config.toml
routed_scale = 1.0
n_groups = 4
norm_eps = 1e-06
rope_fraction = 0.5
parallel_block = true
init = "uniform"
optimizer = "adamw"
weight_decay = 0.21
Below are experts of layer 14 (counted from 0) of a mixture-of-experts language model. Rows are named router (the router's row for the expert) and show model dimensions 224-255. Each number is 500 + 50 x the weight over its row's rms, rounded and kept within 0 to 999. Numbers have three digits each.
Before each expert's rows: a language model's description of what the expert responds to; "comes before" lists some tokens at least twice as common just after its tokens as in all text. This comes from a sample of Wikipedia text that the model never trained on. Tokens count by the router's weight.

# expert 17
Ordinal suffixes after digits (3rd, 20th, 1st Class) and pipe separators in tables, plus rank words like First, Grand, Supreme.
comes before: "1", " century", "2", " place", " -", " round"
router:381500505597498555460461547439565495441502565537497600445497490488616485507483545559460369462544

# expert 50
Inner digits of years and century words in historical dates, e.g. 1998, born 1960, 18th century, BCE, medieval.
comes before: "9", "8", "7", "6", "5", "4"
router:567512435501504636492515523493517533446560515551512584437519406489525415522561477411553529486509

# expert 48
Colons after infobox labels (Born:, Source:), pipes between table cells, list dashes and equals signs in tables and lists.
comes before: " ", " Born", " Coordinates", " Yes", " No", " List"
router:552469549433484562479479511462529456523456494524541507498435489601523513416500511493514483510509

# expert 45
Pipes, semicolons and column words in sports results and league tables, such as Pld, Round, Final, playoff, Pts, W/L.
comes before: " ", " |", ";", " —", " round", " |\n"
router:473529480467541451518427517526540472508550461558540490492511479524468524490574516459540552431522

# expert 28
Commas, in, and digits in list-style infoboxes and taxonomy entries, such as place-name commas, birth ages and Animalia or Genus.
comes before: "–", " /", ")\n", " (", "\n", ")\n\n"
router:462559588564472580520425449468510380529541548516449468455526459499429593405577522399540489448489

# expert 42
Line-initial dashes and pipes starting infobox fields and squad-table rows, e.g. "- Born:", "- Spouse:", "| MF |".
comes before: "2", " ", "1", "=", "aged", " Party"
router:484508508522468487437451498450488449505498515502505453533555437456495468503533481452482573466489

# expert 20
Pipe separators between numeric table cells and single capital letters starting a word, e.g. F in Fútbol, F4, S in Sūtra.
comes before: " ", " −", "-", ".C", "q", " ·"
router:454539484511521488476503501487581499504484443445513559498463453607533525449455421488469518438502

# expert 16
Odd pieces inside tables, headings and election boxes, such as section markers, ±%, dashes, dollar signs and mid-name word pieces.
comes before: "9", "1", "===", "==", "ing", "ed"
router:525594499540543453519464478530504520458533486573485549547470475537555544571587495583531593432424

# expert 4
Verbs and nearby words in accounts of attacks, disasters and accidents, such as killed, destroyed, damaged, crashed, wounded.
comes before: " the", " a", " and", " to", " out", " on"
router:549539544488494453557450573431385441556515557518544509619512500462470491528499454403528540465529

# expert 62
Commas after introductory clauses and subordinating words starting clauses, e.g. when, where, because, however, which, how.
comes before: " the", " he", ",", " it", " they", " she"
router:501419531561515494528522499471509487433464509623487462553465544494476461454535497475557468480490

# expert 19
Blank space tokens before numbers in election-result tables; also modals like would, will, might, and onset consonant clusters Bl, Sch, Pl.
comes before: "1", "2", "3", "4", "5", "."
router:465533446510503449478484474503581402541418495504500472583386492476477477506431477436557467534445

# expert 11
Verbs of serving or operating that take an object or "as", like served as, serving, operated, competed, mostly about institutions or officeholders.
comes before: " the", " a", " in", " as", " on", " to"
router:488620450528442467457448466533473536485567611577564525477483446510531555462613481505494412501539

# expert 40
Bullets, table pipes and the before nouns in video game and sports articles, such as PlayStation, Nintendo, NFL, online, mode.
comes before: " ", " game", " Candidate", " season", " Game", " Total"
router:514434507505478482485550444425442493497524544525478482435468478515489455500465481482472586504575

# expert 29
Digits in scores, dates and statistics, sports tallies such as wins, losses, carries, list items before commas, and openers like However, Meanwhile.
comes before: ",", " and", " |\n", " as", "),", ".\n\n"
router:538518571575503590614463464486463591533414511574487561412502527415511552522544547464489474580505

# expert 34
Digits before decimal points or degree signs in coordinates and statistics, plus capital abbreviations like sq, vs, Dr, Jr, L.
comes before: ".", "°", "°N", "″N", "°W", "″W"
router:496520453385566468496497514498510541472489570502556407563470434455449542497488519533502555448492

# expert 31
Sentence-initial In, At, On, By after a period or heading, such as In 1995, By January; also At- word starts.
comes before: " the", " ", " addition", " least", " this", " January"
router:498588494498494563507523451483552543442501354555505457465484381596478621451499498526498455456503

# expert 47
Auxiliaries had, has, have, having and modals could, may, can, would, usually right after a subject, plus some pipes in tables.
comes before: " been", " ", " be", " a", " not", " also"
router:521553461520439533538487448416530454469553624459549535423505589491515541502550574447547495546481

# expert 12
First words of section headings (History, Early, Personal, Biography) and pipe separators in sports results tables, plus "the" opening sentences.
comes before: " ", "==\n", "\n", " was", " information", " life"
router:580554469421571505493536524503526492527553518432542505414500493597578514547564523515498496484464

# expert 10
Prepositions and table pipes in sports and biography text, especially place and time words like at, around, near, against, after.
comes before: " the", " a", " his", " London", " St", " two"
router:509533634464589606480467503563455546459540395483568490497487599512447509554534482510624426492531

# expert 26
First digits of years in species authorities, office terms and date tables, e.g. 1870, 1973, plus titles like Secretary, Labour, Court.
comes before: "8", "7", "9", "1", "3", "2"
router:553478449496525451549545579406458488557451524561465611554509483487572600541434577399506477490441

# expert 56
Periods and closing punctuation ending sentences, plus spaces before a year or day number, e.g. England., "., census of 2010.
comes before: "2", " The", "1", " In", " He", " It"
router:494586531486560531582466524512493552505423495491461468390506395503498485586493506430500451564481

# expert 6
Plural nouns for groups of people and the pronoun they, e.g. women, members, children, students; also plural endings -s, -ers, -es.
comes before: ",", " were", " are", " of", " and", "."
router:522355569544548429410586513544494535599527471483415464558612432454536549476491537507489497546553

# expert 13
Conjunctions, articles and prepositions joining phrases, such as and, or, with, the, plus et in "et al." and de, ibn.
comes before: " the", " \"", " a", " his", " other", " al"
router:527430483458455439466510550529503489416544529580485521476425557500468448464467541421482610478502

# expert 27
Commas, periods and pipes separating fields in bibliographic citations and tables, plus month names in dates, as in Research. 35, ISBN, May 7.
comes before: " ", " (", " ISBN", "\"\n", ").", "==\n"
router:494515558519527527481523497516537486456553486480491566568486520495571527524386515515469442506503

# expert 52
Nationality adjectives and war or state names in history and military text, such as Soviet, Russian, Syrian, Army, Civil War.
comes before: " of", ",", " War", " and", "'s", " Army"
router:515545585552420476490544487480536445520477548513518601513528505451545423409505459519503481495641

# expert 61
Last pieces of names or titles just before a line break in infobox or list entries, such as Monastery, Settlement, Sakhizada, consultant.
comes before: "\n", "\n\n", " (", ",", " =\n\n", " is"
router:521538521532492551485448530468594558536452579460463525530505433454519538448419481490556462579538

# expert 51
Single digits inside measurements, coordinates, years, scores and statistics, as in 0.64 oz, 2008, 39.73%, minute marks like 83'.
comes before: "\n", ";", "0", ")\n", "–", "',"
router:544508560451503519490359574549511461493521562577467456577522456440516509449464503419499400559554

# expert 0
Unit abbreviations and amount words right after numbers, e.g. m, km, ft, mm, kg, million, sold; also scattered word pieces.
comes before: " by", " (", ")", " to", " in", "^{"
router:464516475500636460561498529450563503591478427526424481528440609481525515430492571505511530522532

# expert 5
Main verbs and their particles or objects in biographical narrative, often after was or a name, such as started out, made, known as.
comes before: " to", " in", " as", " with", " on", " by"
router:480526499491524533528497468615428567460523567509517496473505536570313409455478545512461478553481

# expert 57
Line breaks, == section headings, and opening parentheses in infobox-style entries like Chromosome 17 (human), UTC+4 (AZT), plus United in United States.
comes before: "-", "1", "2", " States", "born", "\n"
router:625427461553493634532520466512540499514331556435486513614457522443495556552569557547483571506499

# expert 39
Pipe-plus-newline ending a markdown table header row and the separator row |---|---| below it, plus sentence-final nouns like season, himself.
comes before: "|", ".", ".\n\n", ",", " in", " and"
router:442465498429395556471471502446533444495380512492428522487431529441504539481465540576489484532427

# expert 23
Sentence-final periods followed by a blank line, and the == markers of section headings such as Career, Death and legacy.
comes before: "==", "The", "In", "===", "On", "He"
router:573574539423584479557521588438491492520512500582518544458441436454563451475483541484476489498419

# expert 1
Single digits in the middle or end of long numbers: coordinates, scores, vote counts and decimals in tables, such as 42.2'3'611.
comes before: " |", "0", "%", "5", "6", "3"
router:487504525477444515505436500476491520569598549536478508551491502422537453493604545474552438531512

# expert 2
Final pieces of proper names and numbers, especially street, road, river and surname endings, e.g. Avenue, Creek, edwardsii.
comes before: ",", " and", ".", ".\n\n", "'s", " ("
router:446539446541521534547439551478407577481373600530411478498550502344595465502406478550462402480586

# expert 46
Digits inside years and large numbers, and spelled-out numbers like seven, twenty, seventh, in tables and statistics.
comes before: "0", "–", ".", ",", "%", "5"
router:480495518501560410458436532464386485420454595519498501487453436457550449451534509473518385458479

# expert 53
LaTeX symbols like braces, backslashes, subscripts and equals signs, and is or are after "There" in building descriptions, plus located or situated.
comes before: "0", "1", " a", "}", "{", " \\"
router:546468444534486470458467446501530440529501559565579516587475470619574441584539548491487545541535

# expert 60
Occupation and nationality words in short person descriptions, e.g. American politician, footballer, actress, canoeist, and instruments in band lineups.
comes before: "-", " player", " politician", "\n", " footballer", " and"
router:600496527532460555498615444447518500470554468496428485450571497429562544535553449473518503510447

# expert 7
Nouns after the, a or his that are usually followed by of or to, such as goal, support, role, member.
comes before: " of", " to", " for", " in", ",", " was"
router:491480515472464455506578387601454459466559428538558521417551532590502527561516529549507542497534

# expert 3
Opening quotation marks, opening parentheses and line breaks that start a quoted title, gloss or list item, as in ("dispensations", "Land of the Lost".
comes before: "1", "-", "2", "The", "==", "the"
router:550496495458547435506544434572515505419497529570631460513475483428443570550527478487460468535480

# expert 18
Leading digits of day numbers and years in dates (24 March, 1967), plus event words like died, released, documentary, ceremony, Sunday.
comes before: "0", "9", "–", "8", "5", "7"
router:523430581494483493446503502460458462493447490481450525602456431441458534559554547478564603548483

# expert 54
Pipe and semicolon separators in racing results tables with drivers, teams and cars, e.g. Ferrari, Honda, GBR, Chevrolet; also nobiliary particles van, di, der.
comes before: " ", " +", " .", " Chevrolet", " —", " Toyota"
router:519530577482534521593506464504443434512480529498494494554530500526596576531464448505551430492519

# expert 59
Words ending or inside names of leagues, clubs, teams and institutions, such as Premier League, Championship, Academy, Association, mostly in sports.
comes before: ",", " (", " in", ".\n\n", " League", "."
router:430502604534551435545522502454521484448476442520470521405604410489468453450501393528541396528554

# expert 35
Column headers and cell labels in tables and infoboxes, such as Votes, Candidate, %, JPL, MPC, International career, and dashes.
comes before: " |", " |\n", " (", " /", " |\n\n", ";"
router:511574570547390575496549514452544457542541497452437475429469513562494496533531486507518550550433

# expert 30
Commas and conjunctions ending a clause before a new one, e.g. comma after a year or place, and, but, while, "),".
comes before: " and", " which", " but", " a", " with", " the"
router:479392554513584507436559552620466446538380604600496510531467499428379468522518525495594448418472

# expert 36
Spaces, digits and heading marks in award, chart and discography tables, e.g. Best, Outstanding, Billboard, Set 3, season ranges 2012–13.
comes before: "2", "3", " Best", " \"", "4", " Nominated"
router:554477507453457397569484456408606523459482501576464552511511474475492531496504543489432596595474

# expert 33
Abstract nouns and quantifiers that usually take a following of, to or as, such as number, amount, some, much, instead, according.
comes before: " of", " to", " in", " as", " that", " by"
router:484482449596547577472604455514474539592517483560469536506537542631532479518586532468459498557491

# expert 44
Last token in a table cell before a pipe, such as final number digits, codes and short labels, e.g. RAF, HUN, 7–9.
comes before: " |", " |\n", " |\n\n", " RAF", " &", " hold"
router:573558494608501529524532519496501483498452489489478552432538565420515488584432566576541520550399

# expert 22
Prepositions and verbs that begin a complement in news-style prose, such as despite, without, regarding, stating, causing, and by after passives.
comes before: " the", " a", " his", " \"", " that", " her"
router:536480508499425433582513515546431513445456424481495459455468520530432504430444531509530497426495

# expert 8
Prepositions and conjunctions inside organization or title names and after study verbs, e.g. Minister of, Commission for, M.A. in, as.
comes before: " the", " a", " well", " an", " its", " his"
router:462555478494498418531501491507484481551566520530485437492502446614458448545563532509524535454355

# expert 9
Closing quotation marks and parentheses after song or book titles in tracklists, plus final pieces of people's names and years, as in "Love Can Fly" –.
comes before: " –", " (", ",", " and", " -", " is"
router:519469550480512584511453489507568600537388482492532507542473451530515523435452475514518491533477